Experts of a small language model: width 160.
Below are experts of layer 2 (counted from 0) of a mixture-of-experts language model. Rows are named router (the router's row for the expert), gate (a neuron's input weights, with its number), up (a neuron's input weights, with its number), down (a neuron's output weights, with its number) and show model dimensions 0-159. Each number is 128 + 32 x the weight over its row's rms, rounded and kept within 0 to 255. Numbers have three digits each.
Before each expert's rows: "raises" lists some tokens whose logits its average output raises strongly, later layers aside; "gets" lists some tokens that make up at least twice as much of what it gets as of all text. This comes from a sample of Wikipedia text that the model never trained on. Tokens count by the router's weight.

# expert 13
raises: " as", ",", " were", ".", " in"
gets: " he", " it", " He", " It", " she", " who"
router:110151140133097058187129161111121109161133098067046118098091130090073126133177136084120100162139102149130173070100119139132063117132119128087104133106126144099168152074183159127159158094058131141179131112129134145144102139181095123108141143142157136135165154115183134154107076175138067105096064113099136064145163112091091132131100122132133093060075071072079128126138160136125119160173103155174157100151101162098099106110118184085144118070143138112072172135124166146169125101104112
gate36:151141164143104136140124133113133086100127153119080125123151148112140119092158152171118114134117093109086144101068102172116142172137100163113161116091171133134206180127120089128193149114087179136156157150114198099139128121082169108155114114119091150096189163126156162115035097074192127081099043137138173144050112089134126084143121083144130085131170172088108133104181123175149114158113166222151097120160117109150133063132098141087137128086135182102163138108135140118115132118137121
up36:117135104079106121099100148147144129158107134105130140154143090101144086086130125122113094092151089158115087133095211122066183115092118191101124163109091120138117130132147119159087203156087088141101059111177129157168183122078141098163149157116097114120096115145139096097109161181168072203132161138119116126150110149094128159115168078119135089078177115144165085089154094174091150145144096136078117145093098110049126056166181120085159113092186149189120109128128122114138159106094127
down36:083186076084153159158118144126131149116177162123131127111157110132082104113094116114144138144179124049127112120142122136187152139175148126106128095119115118150144129126137171121177129112109129136164094089111179165121101187220084163167128138145142083163075029157106080104179126121139157139137141063129150128112149202184132112155158087103152152145122103049060189105077107124097120125123138164138121144112133144161166109151104118146100172156172136145147130121087145166184135124049109
gate37:126099119176095141195134151147148155088091166090082092176135106085127129166108172097151163159117113129201130135089133183166101130125168114166170099116157120176106152136135115140187156061120129116121128152176087112100195075076148174106125188167099122153093138134134155160109115116172116113166130177116135092202144066166115151109132092137077097033094103096147090143073165163134176131123079159150114121140091151068117166167122132107136081164158126116121132172126139078149128134135152
up37:177096091131141109090151069105173104174118151155141127086087076126125105125112117147186150150124130116126100150081147123088208162150131150123088122103125083104129133161165171142124147099129127089130115121131207159159173189149082200122115116113057160144146098134144110158161121138063157076097155136111143089120147123094129124102063182130093177146170115079155106119143098163115142045124097078144169105179203114160146127206145135194137126137131088080110165122144151124111112115089133
down37:063138105127067087141174126143171118127087085119147171083167161144134211120123143123129104147106129097155121136148184153154158139146186080151128117177141169174098096138134119224122114150127119116163163153146157120163130121108134171118124091171071158139120166173094185168125139124106117093087160113174114079123168162090177110142118102141136169156112147190114150146077086113117187132119090112130067171160062105115104185115113114088117086126090130126177099151159052144148129152184114
gate38:185135126120109130169163118110105126095135146114137124124099172122109060107124112139100132111135144085091149126094132127131099120185145114151141127072107119052118067195070157106099187151044127127143178128116101126216129079137074174132122156109099105136185118077093133156129083153147156080068094062169158157116140109107122107111113153125107090114100107169129099104175134113130183133132062180114078121112115121138116180120185127108136101175062163128061131170144182129156153150106135
up38:114107176078083114095087091128130103111105138077123116126157051124141134145146131148058114130140122122127128116140133084138109157149199133082124199111134133149116111131128109107104194129185164125161098150114080125086086123138164107086110068142115135193106112166126133146200100095127144139096163052143143157084163135159147124082127108064143140117152134163140085090168135150116130203166119083158119052079086131113179083104079196113103109099118147073150150055160118163127119135123144
down38:116165190156087086069185140134064160145099089101158156107113085114108136041132118185182129109108116142138101158147164168134117177120111092141151155119088110079065174096124126105110158148129116074136097140117122085189114112096112131142126157130139167155080107158165140115093139130159212089143149157168125105172144093154073134178187113153110135095098100103177148146137127110130123143154117125064104115184061142104138124145052115124118180154121104125094147139089198137186124154158109
gate39:111129166124078153175159146118133142156187127059086136144098143095115091134109098116148160098110082107105080165080134104094065164079155146157189103057117068115157214127095109108162122130074116105197153119108160087104133104157142142155065147117116131131090193142129092120139118141174106118123070136189118163178117111146088159109116172126198081138181094173109126138170124163128089117134099134125142200109144054172148138104092157111092136169159138117153135165133140104118111109136143
up39:110102129157189197119156166095204114164139131155105173164169061128094129085140113149124149089087134160108067144138133103194184123134130151080116191151042067169168128166121158135161167126116152159101154128135100137111160179162139100107088089109142138148139112141117107091148092127127172195140149118102089099098177184075118153072117118080107111158113117107153175151123133109159081101092127083065131132171107157125141127117144125150135132173130103190142073129058108137132152114102159
down39:112190133090070085208121154176162124096095083146096156138120123163094065160104086070167152138149099101115121150147100103201139106203108176171132158063142141122176135174107157086134205101094076157133108143096162163121177162150117183079150132177137142117134129145150146150133141128097119157177089184101103131158180100148124126102098106075115102144143091137053129084134101133128109117137125127104139108168146128172097121149099139155163173093111145177148113114155172115137160101064138
gate40:127143172130127045118103156136163145126175150084125206122107147149125166108155107103120062158187145122141152148130136161172109092117123197141114119072103101110142184125111094124137125127139146120152124145101097165190077132148188181160148129136157053094109111179141149192107136089083085180122136094149168070134146136162194134113080070110133131054102085042106126124128098098092148170119109128143113091122179118137122140079114124142132125076168056117125161137147120123113097122143173
up40:144133104101162120171125170192148131129140090104215148190112118190090074086149168140079050142133162149090147098108147159086113056127164151152146157102101096162109141146139098151144129134120119109121158147185207149158133076070109114155077105106097090136131160111123104141113092154149117114184132156147124131154091138160172163147177127116157147089147120093088108123075130180201134187164137139115156108183103125129109151137095100063174092114159156148110119196154137100100148121082136
down40:113106129136179155126073153139141113092095113113150108181122121074150111165134106161131074121126199173185087120043107157164115136080124174091119118158162129163109082113124114119148124138157124152133138062142158164129152077135086117116184125102072156125171154090108089050116105171186119137129165126119140163165114134077155160109171102153070089151126152092207099139136147101131098094112175063042158139110164143121128105137168124154106149147082137050171156120125118085127122143121099
gate41:197110133114141136174089174153066116114119089124111136048123125082070097160153165087160054134086118138142091132069102134128081106150126147118152067086138142073096145100141096136172112138166155125150077063142168125137098131099133131054119095131170120131118122131097109141174071195191102134071111107135110121185141134096097167165065075146121120097104109188141166145100101101129084137136126109129153200123075136105088171128093112093126138128200130112136119161170115138137129144148138
up41:163096113114185109166160142142139101102106077140055162175119069146113112049104108101080094132120142137143101136108145166069138060064140110091113105128103128136135135123141160121138115100157137155116091120173120099137125134054147186133113140127144087096105178117096123141166099182138107127107125166126052145142139158093123114158099151075096105168132124134193183106109120146145152103146143122123147198129152135151122193127100150135099114127126120082149120116142160145126000111099191
down41:255146157114107151101160099171196128125141105178127153184166152138140131177126081149156121121100165160077185144075117094189139131146122111081092080126129122124110129051156129092095077073095131090121115105141104089146169095124139105142168087084120129119098122138085140090115121151210123097078157141190148135123116098105144097146140089157164087068132115107106147127123076105138123142101146148196124177110108132084123087060129119119114143153122157177141121101134133106083140134159164
gate42:157154183095129164102125151134127171111096101188098111100150123093205135186185145100110117163167142109172193084099094130127087118136197077149079122156128127142130132130124084135178121168146144169136100177154102112106140119166108102076115102223126110141122129145147155166174137085149135108112159177116102111122096138210094140116143145181129153127207088143143120139117133150082157152150156155114151154171180142119147141113111177099108114204121124174059081185163127110135162171137143
up42:135128192074142079090172138095106122181148058092146044063176146187083202080108149109146119129149162102111073153094092140143033117096104202138135119152158170092179130118085138169147168126145141092095081104125134118118176137134110172175104128162168125102136126151119114136134154091147092139108154129167148119133161090074119123142143159137126103123117109128056172143114096128109105136071107088143161127153126117115160089179090115136092172140148204140130125079091102157134118127140114
down42:146096084092113140104085132140135120093140098115112072156087120141120062144091095115133125200069160122105122144118072107159132153146156120126119067089161103147141124075102112131131078119106141109107161141170092155122185056113138087133124122037145175113109082108108089087129125158157132086059150115082176163155117120147088153154178042115155129161090075174118163141146096118075124115150117089128100156094136108140128138079123106091087100159079102102142135105157135158111100193087196
gate43:136143109128139098159073073111131105156128164104111098167117174126109120142125110095105106105121156140110122096162105201167108105170157129140125091100153112199140124109139118081095159128109107115113142159130121078087137140170136116141107176165139159200099169167150055120114098050128098132116111115080189132124183077149106146142128094079137118104128137141063064153133132070084104152182130119093109092080130164090080134089086131099117135090195122148085207094189076089147098092152104
up43:104130095156127088145109152108057103111130176138130071112109077102080136088121126066114151088121143176185170094148190175107136125148136096082148149114045104114130105069157094124138154132040068090101172125126134058163075117127138150139103152114116149092132105108123157108185098135159125184140088111128089106154082127139121195171131148125114128119067084126104129162130181141146178156127081167098074147163175070114174146143139167108067141108114133085137115121113175123104153145147132
down43:172099117127144158064155177124107108203127157152094123175138109185094104162178067115154135127102153166128088102142108085127120087133130139158140158116170110164163165081147111162127119121110124159135133109091112089178085094150163123105196062142118106097177129134130099145103146141132157101132064180077162139118098099157165167033171166139076102123114135133174146140109100131092118170100112152112131097104118130119101207113164122159099065136108085161131111081095196080122131172099079
gate44:135136109139128120161124114061176148165210096150093132056129180109168091104143169102131157144084127147090135104120116137140122188166158147151064172144130093084212128102160116126189145135130179145112122108093098180110133080104142082103122083123137145122162175124105111128154130113118123129148122108077135075106034124149130133146100122121132083099128096135083149196129121101114130125173131146163090105102190188111097119042150127136080148128095152163099104057162139157097173116086107
up44:173109113148163138160169157101144099168123085142106169053062124088112089101142124157129104155097141182111183108110114151068099088090123180108103157179129152138124134100146138060165099147140147065112120142139125182111082116192168124114112179157156104111123115166157131094172131137104114139135218147101154160102110162097181081075171114155083087098150170103132096107148153117138151105099139174101201145121132076078131161157167115160112179129140140153129117101135040106142139091155157
down44:132152162092119097132124053133089156113104140123154160117131141082127100075129151130171082128122177108097158135153125092090149132138133130176117107148123135108071071119129165136147106154071115127165111115117155116138139133136103160147132105183137098077153116101128093108070115144156126076152111157118119033119118156108120092061141082156086164178200164116133133194162105144121151125138125122140150196168133141105075065074075139174191200143115140165212102154145107089180162088149113

# expert 12
raises: "===", "General", "==", "=", "Location"
gets: "-", "|", ".\n\n", ".", "\n\n", "\n"
router:115153121138101129126157126102170121176115099125085034132133098091117122157127087089129124134158121133157126139131106090151119161062104133107072105169108161142155121064190183137178091119113112111191110078093112143121167155161132108098105140115096174089168144152119096145132139093117045109124096151086093132143136161049123056151164110112145075094123107128106183125151101096119117138160072158103147111145071110141157118125105142095145057109143174145087183085149142173220079139125133
gate8:116146194108119079108129086086113136141146128068150097182078196109108141184149165119135152133137100131136084167191112115171121110152119142068168123149050099145171082199136124167126102090118099152097092148066075139140136152102182116089071151097078125153150073147143128114107141111154102085180153122167140162173184109098112131062137079110175144184129102115123129105094112116119069120117053099118128124117126134149119114162105095129152136098110159138131134078119155118056152149068118
up8:153114137109045098126102110167148152123128123023159120105070105112153139108042088175142183149167095114102145054144170103107118144095130075136101108188150135065088149053155157152125167141113123144146153119158156128164123172098067152169094081130105143142121111165133142134093187124121157153134119146142158174127096132124113095136132092097139107152114114190097146199127160123110133144102146116136073087088163191102145110153093132098098082160169166160153130140160121163176133117170165
down8:059147086088146084136086135160130067129104188138127094039067149107117082154120100159083125118103088149150127108129186088135076086123166169099130083113147155093070117043128158156162130089103136141136163120128136151136201151082108125125117140117114131176152141174218138107104080153134162172117144114117156160156124174130090170144071098104144128146110097131117128148166144162125129158132084149152090134089098122060126123149151171131082176084073127134074095158150120141173125126176122
gate9:114128108075154071134148156100174075106171134133087135132131183198137142126127161149159179160101113109121106132121100116140145053200218068157155135157119199140154123127138185107139069087056129125108146093073114106145173197135141159115154040140121156080133142112107152113140122117112108123121149150113138123163140156093106120107134110155153131096067081136102111145115097071100150080144052065132134176107127153168136117154136078132105134129137116096127145105169171142092158083111166
up9:078152172120094118086124130075149106118071107113125070184086100121127093100146188143068125097128194070165154151127111078095128114132157110168128149144153139088130170074143116048062099179151116057150130112139171161122112084165099126124094128068115129046159151153135129119051100122141132160127078135115126130159135172110164172135163115143161167107086146133141104142149096190139114138116096147144139113093161059152108120140144090144112153094076118098112167093108085163119173115100076
down9:200157125093120133084081137144148128132135144152113146123104154142082099115148177092113103126218165143193167125116143139128123166158143120132118178135140055041145147076164117079126091168159179092112130084110121156100094098149081118179118074138119117079140185174159061114186145121168112125192110116096095104125109130130153175099129152114117117104129179163131124147149137151135131120095125177115138080111074020143156119139083117159154125101162142138125150103121121131099177197129086
gate10:072146123087149066146110156127105096108127182147122195150049153135107115133134151146080096154182144089136073140178100125145087162067171167175116103115124114117120084161084113117090149141145184100099101149143084088118132160174109137150081156123155112144165163114132168178143109160091187109121147154162129079146176137133170143123091136062151076161159150089081118176130140082177117110113049104113117119097168077175109143053113135094190103145135127139127138130113148114113145160069110
up10:194167117111094148163149116074161121163115138094137149105155064129138116093163102127160151192071140169147179119104152145094140058126106102132064101147155135068119083102128116091089169085180144141122145084111090134115198148163116141135153110166107114115112158090125121106140122077115140138153121123142098160175187157158151080054105126113124133187204114136203096137112073095180103080129127079136204154117158200140132118154119154136078124151112105126102138096115159114129152132181131
down10:170173147151086116100071167176082120149102105077144175143108095109133168096098085156104143177082092126104181162133161100126137086064154163159089188120087106110131073165056109149112084141145178152118133111140111159123170141159086141136125133137188116132102137150116108187139143138143102106132105087146148101146161112161155096073131103089098101204176144198154131076134089077169141066112082119151124170121148116127149117072103151152087090108124154115119068124183166134108118156180134
gate11:169119119147107137154134131126188110107120107157205144170129137106097084109178172115169127118153161091131174109174109160142145119134131102162138133128132143133147189122136125132136101125063137185102148064112123121195119139120103125145123202098133109119111151076130158123133134176181067195135091144151197092128146142095086132113172121078058111184161124153108069158067167116106156116149058096077174171114092111078142157125114133052095112097191126107190135093134109119101128112148129
up11:114204161083143136151116131156096150058129110177160132110149094176162124098167131122131104117085117112116160170115132132162135132079084147186138166109119089147131135129132165100194134150106164157100189147122142169150082117157126099110130122157109167143129174131171071085088148096104194135146148137153129024118111114164178103121125144093113108092153076101072148077128118128127109128108131131158155094129176094111121093157164087127128120131130117183167139107222065036139176095115103
down11:142120143064104112082148064150137076093118069129130195111112179157126102129109147125163076171093158122164128113125167104131210128160176093096144132169107118150182133140115168144064095139187126130120136099061167111146144137151121137119129056134135157131121154205085128167121084111086163138201139105090066129160186105159130128157116164116128128188129067096095133138165125175131119114127133125089109142116170175167167085126113134135128097180111180186141115181156162154105139149156160
gate12:132077109106092117124077094150132109146153082119172110121118195179150112143146130103061135176114161089143155097087124173094088137154110116105148165083087112135080159140124156208174149088203091162115111131106164157137207160088131090130167119093155101156071102145104109141141123104153137135193153174121130092135121147137170154104117050097100134156087091109071152136147156078093155098168145116112144125144173114149132127109138072127146056085103160158139205141060147130145093132133130
up12:125159100113146149150108119118103137071168131159126174099191089119149085120155145131073095120162142084133156126097105115107141181165135105178145129057069065152141127125100126111135106157075139114090133124118146057133089105119187063165153148152110071155101125132140149146115150121128145099156062166096087151121101067111137156073105124118128121115129076100160126087113190105069162113136056084136060102161164136074101136132153192084089119113111131170193134190144129125098100116104170
down12:146096122103104142150135064073143093137115110096184145160103149169144115106074101102117120116097110150074131161107163137088147094097181127077115147154126136070169074093140088143101136184170094106129096139122121107198127086126157160100122153084154142106182127141059129114128140107136141106187100152110147166071126090126121140067140128102065146172154160129103103141109120106127200127073121175108127170114150143141088136137115065141204126101144053204101123045115152167137120102146097
gate13:137147097126145105104107201134153098151142141097128092131079110136179181133213159163184148102063117121154112135113174130110142175083123133146100077083145132159188213111066124129107085129138093119108162175111121142115075152134137133091114102143127121142089120102125175090126143113085114147172142173106204116106127125171151079154135069173090151138112119142099145139118133130106121116177199177107091133094167151156146164162184094092123110078169075099107163142147093191118158142101078
up13:129107159107144137160140118070088158106123147108105168105118072143071061099143039118096059144083139136165082135152130186095175111126142178125150148081127160138099121126198123123092106118126160114177123092152137145112140131143169180146151130116145104180169076120086096167163137143149137048116125136043108110159130170102176129192156131085191137153111111133144140147125135163135120131109114107179112183114124096100151106176075139137137061143108121167143115040138092169122118115083148
down13:127125083141092137079133166122143122162103120139136047140162164165166184104155173063162109162122102091129121099152116088113166090046052139131144083160167096091219129186106144107115117162138155149121189154086059139154103127086066153104116108119123106123096129083171122099095141093064104145202141124142110159043117175193081139093172148157130133084104160138153110132127145158122092134131158140103103122178131130142117136165130144105114140084095111129135124086152091103152134126109118
gate14:161208109151095112177156186177113131113165142136118152133076128121139116133133149127100117125131094067120111132110126145132131072159086169166091162131091118144145117098225141117102072097176133183133120156104195185228119150106131115081144132084091186091156121124122141120138142106063097151150107085113156143118153126093063087142155136138102084098111092157138136150083111173118176085135103112106088178176100170101130090145081107149127185110147117134093095099180129076113104114127162
up14:251174168168070125099123108161102104157113147096161084074106148094161181113120133079175074098086160137114120138132165160134145115172117159154153138112172098122121185123154129109095189134075154193101146160157143173194158169094176149157157137156199129123093128143159130117111099146116114160119100119095119186120135063131052062104079095132121126111102110113157109152107159150152094108105101131112121091178106178089087157101154123141126112112113130156091112162145114112127070147127129
down14:198126136134120120089134153114165145154112092159181133109143189044175151170129093132154110143114200112065065113095120209148110142095081162164162140140180127131096147122133097117058138179105165133112101141099151163133116126076129147154181111137142118098120117106173072129119130128152132113155149174112121159111052113148136059106118144144166131106125160091212086163137171103122128126140124130095121091188105180103112134149150140126164127193147061118153148131162114184148072098095134
gate15:190175152125141081125129123141147149108105101131143146133164185112045139113082179090172133148129137146133121140183132126094116107121115150120103101077163123035221135128137083123124123102086158137099177142117149124177137134114130178107122088064067146142167149189171086146157139119235157111156090146123194148164196143169099132111104135160115131172126103154118147140171065177149134145077143153136118150130136184133130088137108086076161103116155146152104157148156131129165120152109111
up15:119172080127169099165139126104090169132134076150120136131144139146171082125119110096098128119122129132095136122131166074095164103136106121111138145162128088134106150117099102128103108062155121111089076088092163123056076106102151132083062126111077074101053094121174127129124090096108129147102148109119128114131155125132189093120156133157136151146075110126057130168101105132128086100123122120094129073070107176162087071162143114051086097176079100083125174088157043197114093142123135
down15:129114160140148068144128147110078191138115186140108114157156113119081112118080157122106129135145141085118118122058140163132168138091133146132141124152134103101143095171102149103149073121086141122147129099147151171210078201109076108128045118096141133113150147145131108167109072124157140148065163105118076120128159158124154118113088105118096096155115159116051102070214107116161114150168159165113099063113087148152087097108225090149136132095112138125103107060136103156108141113149088
gate16:145177161121074106137130101132112128149127108098159152153093107126114174164094139155146124134155078138065126109141121089098118150083123103148130099127154124107081118118110103083148117160101121179168153209156066065142139128190124125131114138142220154151152058125134138159152154157179112098134156128203131123117133124115082120169138209154076120148117144088112177118093138108161105167030139119068129151150110166131109133149132123168093149140141168199105120129161169211124099066115129
up16:157156114078147140123148163086138147171107119120144112097095091128097121085207165150148063089121126084124115153153123127123151107111081145154137117152113105141158121135105064174135120129121120077118105147147130114119071083172103069078106134039131149153128121103115094102121062111105161142123084131101105133156132106174139093123106103099118076102137129054049152139133200187149122154135161151164103088120106103124123063174093076095049129167129090145185103193123183133131143150122175
down16:128122155105120054123163111072115073103171110103158076153148095143176181136088137142123123131146123203036128125136164156100096128124152146080124139053147077121120132172193144101084116124082160132140144151120092150180096171145117149105163161126208086120162068111153110141150151138136140145126143175184137125100152090141105122106144162145110095187131082120104101074092128154131142126085140146118132171115136106068082150103121135156129188110059089185118092136120139162152137070077161

# expert 3
raises: "\"", "\".", "\".\n\n", "\",", ".\n\n"
gets: "0", "3", "5", "6", "7", "9"
router:105136116132070093162189158074117084131124144137081112082125060073127079181122116120088165138137063120141151112187120162132080096057165104117059123109131154100135136092133123129151140090110155156181152085131143172166151144166090095082120133166136109117136118165151124138093109153083086119053067109111147134121163143062090129167133142091148150090118076076076120120116163122151137133138097150137133117149096153152184116140123114121087110057160099162094136130106148225182110144091106
gate36:146128133142130108175098136178139130098140121146149183064149136181152091179134120151112172103131135167094111139125074130145196130119101166126084111168158175156129158060123142128126045104071173147180077158122122133146148095153092183082120140128159122144067155134139125133098118123110127130084182149141129163131162148082096086143184154059109113032165202148080205106140165111103113137139135098108119079128118131094122150180110123147124183083142119157088125117134152110142103114118196
up36:184180155182134150114126098116142064091166133084077157121148188158133112081146224106145141145121122124107156119151112124145072101122141123140147101136131122113138124089204110171068106092175163109140108138148129142097097093164190164132140115072175129121122106125130128148100115096166169147148112115142084136119166113106116120132093121133089118133106203099162141084133103174110183104153081095171134152118073210136145162086098118198104101150118151180175165160125127107040109085137162
down36:116138178166120099114144164112114131111175117098115102086124127092122141137134129156124128128132156125127091194143097097089128134129110096122112130142091096070136083087112110106120156075051130143123138178122199106150148175144080209176050138090129106137106145157157147119125162069151181146169150118084099159110088071144135177174115117139078069136118110118118064078096147168110166171136121149149168179108115133062193161180136086130143113119119166124088137177100142080166101096096182
gate37:107062157140078102189160150115110151160108080200121073166138063090106187145109104142152134119118160116125165120147133095105128141084155134131142126134186157069164149148112128133096124079122139157129099154197105109125110096132105195127175186055117145135167099133131127180112097098148094161093099088140113173137121081095159151153116140127100141138073143127079131068090093079124133140094148101093135118063152151166147148109119154163107135142094093130152080212190167168122190130136160
up37:144115155096121107095105105131181164117138148103122124156079125133116097222099140111109113131143157133188102084115158154178104086090145139138206127080082155126136117169103111120085114090169096134106126097124156099118133068125141067067128172113130128118067177071135098071180091124129129115132206168096127152150155049144142122120119101113160153113175164113082079142091092109040162088156141119145080131091126152100120152109119152065123146105106111044084122112123142121138168143136103
down37:150053128095153182108099098075158046149130150108159139125135087147175125139164119108079131139077143145129127130119155114132166133165124131134144070153237071140113124087144080099123177109110104101142067126069058116141152107133133081185091067138107177157085182129140148154147154135153120157147113174142135116068122158171133160087112117137121134157187150126108159149119159112077150121055061143135173090123105178111075119110074132174108136105095125149137137123105141168145105110100111
gate38:099177148165170073133104097104118108102186181103132071120116100144112113110094096105124147168092161092123116130152101168178097134144107120135089114112123126099153141130119057139116084096179168086142134120092133115144174103146160146097108146139160148108081120126115156159174162112102147098137091168095136155141212116198140105162143166115122103130073183155099122155141126109168137112076067159205166153190175110147099174088147171112103136110097113163172119203071135084117196178116135
up38:118075095149095138083133150113199156127108142153083117129128096125107122117074143113143181138144126139069121135123112047112167095094182120114084097125134090143149154107105104144186195149162095112145166157110156118092061136070113158152136137195109145103080123155146139139084124109095139145115126170155163146108156149089113093113087125172151110097199131177200127080123114175079108154168196127176140214152096164111119157128144054107102111120147137095164122135181101151112188136143120
down38:116174143131136098169078122132186165146083203111139146097077130132120146091122108101141181079104152180141144132141141182083090141102106131169118105100168109095164096121179127113174154102122166100100130125067135080132188149115160153131101196147149146114172037173171122141138155100172112148130146166149135132119151122135123106145136122131139091107087127212170130172110128143108122172128164162195110061111078076135133143140145134126145142086135162106184190123129144132172134080047175
gate39:179108134128100125102120138144127103099135191139092111077099102106132077149152136071138179128162152120119142123119077132091134121090116145127120172085128134140121108108171088156127170116144117149088117167125125135189164070076137100082125137147111108156134091141181159131136124140076101093183068161124127143137108151174085125097119160090163162105151106102053112162085139125135131210164126156115138123157158197070162134160200154078075025169155052095101105122152127086111155118152153
up39:163146087173109182120151102185170084170137157204150158097136090131082155133128147097136128135224094190109080102112075064179137101106165094127110126164119120095179124141122103102142124077103072129166134103110148056176091168114125118049115074158118117142134130140115170107118099149135138133075116129148116184134130083072110118088068156108099170176090115148100095149106124127143109160109134069173133106107119149131123090129150145136132107107173111202131181122154117077112170140154119
down39:124102123077155135128171155119166090188148083168138113152130114116109172086161129115211041149093125148155072160092123108157099147108098116082137126139107112113119131140098152171105108145155171169152089105127131093055197117118132136225093164134095139138178146114132107109101152129143112160106111102133164116091084062147173128140172174125135140135047108157159081134121082138114103158088158130131152088156116160148125174119102045126087103074149091170148200119161141106131138129167134
gate40:173124056115147108140170097114113181171146150131148120174114145119113082106161170121137111090105085112154152139098172156123101080146179132054131162126164113110170111156134154116114082099118109103121137138090143108197153078159091099105125168152158092055137077126115162133170145098125119128101078073082118109158057192113105169147116141095146174111162121115190144136102147098185195106111151166094102138091127165143163109138159161117192132118133137069149124135118224166096123090108156
up40:129108092133089188188122149131150113117127104108116128139175128131157139109134182058137090115134185115147173152133095177138152114139175162097120133090109151104120148103107149138120094109114155123140077161156090099137151103161100083046094138113110109085081156075091142098124100149100104159060103197127102186158149065154111185091112104141169186147169127130131114148153112153149148169117174087105155072149092110081149148113102198125152132101108157078137096126085150124128067039134183
down40:124154076138106134132086077103092086114114143148154131123090153147110129109158115089102144081186132078169201086123162135163077092167167143065129061144106136154161130173127074115160108173152153147138131161125147140097142081152127093126183130151112147071126049164132200197062156158113151182138091178108119163139132110139161145168201145150121159112133168114151136104105117091126134131166144142105134162167133135139129151151054162160150136114126027137147117090132115181091128136108100
gate41:100148130062062226122103114170073046134138141139094150152110095107095140161150096095114151163140154155101170114149130153185097103137102111165151151159162097139075086111127141158138093140161161152168122131125152150088158080140110102071162181131081108150140161095109099122180115095150178163156121123117108132083157136120104229180165144120144150076111160130129101133071163065155096119089166126127127222168135138099152118095160129109148149129126121113203125132086119129146139153112134
up41:120169111107132195113167122127135066113097165113047162129136082110132184120124088101150092158106154115105114143105150102140077122117120131125175134112163150146065067111134104076110166194105095109119123093077136114159090120182132059124153159138197106151079152119144132112144112124175092176126114096133080164148150105101114163176119126128140119067158094140128112107104130117129144132092131142145125144173099113096154111185178133130093166062170143107255170140161106110150172158144133
down41:132167189111086121113174095186080157179121145130111133106162155132089120132150097070126137126130106156087150154145136184143154164075167107129131083119118154126125124101115111146145137070175172074108118138140197118053134109133095096066127123092113152109101170078069106105145122124100153170154157072148143149127078139134191118099087147128082119213076144120103120142119076067125099148118153152118143144130066163068114097134088194155134150129113120110165131150148056169125112081187137
gate42:072078124117106109123137162129163102121149131154161129113154144100077124172114176174117133190140176110167169105154174129112157148172194142117154182110158115099088117119125115158102101196162143142127118155107120132180140117176066091087106098168098105143107142132108137131058143100111154082171123137116098074152151129155074151035137106135107140130117181030154164135158160092146127124125128116111161112076137143151135080183146072099104154159066111081127174062153131164100101148126172
up42:126108166129102093102141132101092129090146105109140153120149114093100073128049130182080113127184159118105100145136094166131153084117135127085118203063188109132121106136097152103112186135134102126147155164136140100156084135165086130145059171207130131144047083094158108160147195125129120121113102000113084082107120141114120113097136154112172098182131165097170155080134135075125162112108143143150107117098138128114140079115120162140151153162131101115083118095102113119166107169100130
down42:083100121149146132110114124129089164155148133078132049099139130127095149119166111115129128136196127182153156151183117166128139114129133088188172066153158111188109158129093100120104170161103103149143121134097116169062121136162085153162051185152085141170156247119119134140117132128118124175117146146077145130119108156162136122154076145123104139120107096107138132154204180147080132155135088079132119136110060099143168103155104099138158135134201129166160065099169106111116125121093173
gate43:119134103136114118092113139098120094086083162108119121125074100089075118137135179167143127098115147161150141081124066124131099122119065119124156173128137094091162145204200169117149187087155145117138121143168129168162111137136080101138083168132104100153185119099149132122110152150100134131134093141125120169147087182136140109172045150152127079091089126102095137153166196075208167143116136149090143117145140078149077197208031153124108158135147135151142113086139138100139107132110136
up43:130100115153148142112139099113093101184098094152077173214179113095133108136086119117094169142102123117136103139076161100129126135095133111087084044129102129077124108137081101153149096134101119098039136115117165131100137114122171112093116094079123148138123139091150128114118152113132110159068135167132146132221140115111082128133126091111055104086139166127182171127126145084121090139095137097152111175070150199152120098161084146127057124085087120062178147127197159113149130155152144
down43:167167169112121122164178091132167162122138106173152089103148103105103153109126152167140152180099161135137144116172106174169057131083113072103137071062131058122131110141113090161142173101111080111153098116138106092140140114111102117086128098198155070125176128149154095128137160075155112096107112155142162130159117213118084102178164129160086118091132098134109157164119105138164132124148147146144145168159076115121057054136126130159149142146118167155205127079155078145162197155110139
gate44:165127117114061141153150107123101097164125168168117137113151096130161157213099161088118164142170153123183132083162081092079118114132129095170099139116121173117136085133067085146138173116160167146148184130123193134204143157109140107114126093123121105104134106208130125120098102167132070132159142092197180172184096120117150110104095147088130163161167047134139100125121130092105151102112073157186128074161136144132130092177092095109103147066177109132166105135109111091095156113114102
up44:120036135127127084095150200085150218172081097117095094144148144127078139115136126121184124157126087186063115171121151129156103145136121152100171150177174136135143157069174073141073071161158204074112134159050150104089157151112160095131150134153110108106140158116114118137127118111143130155111111128104149089130152142137120115081150115144149150124100206117117083068108142117088134178114136129128117062136089133149138111155147135109117185132108116151110152165156152122133062206131113
down44:159120172125105124139152074086094075106131130161092124092118075136139092150103169113129090174104170203160121088171134121077166116091148091124100069099126192096142112160071161155107128167158132150168117158204105131100129105100137140108120090125161106180176137134137122173107107123084125107183094179213121152175089100117151169176167098098141079118097126075106155161149094172080158165147151172084110100168137098138136134165106131134124130092122126024136136138124124100135084124159141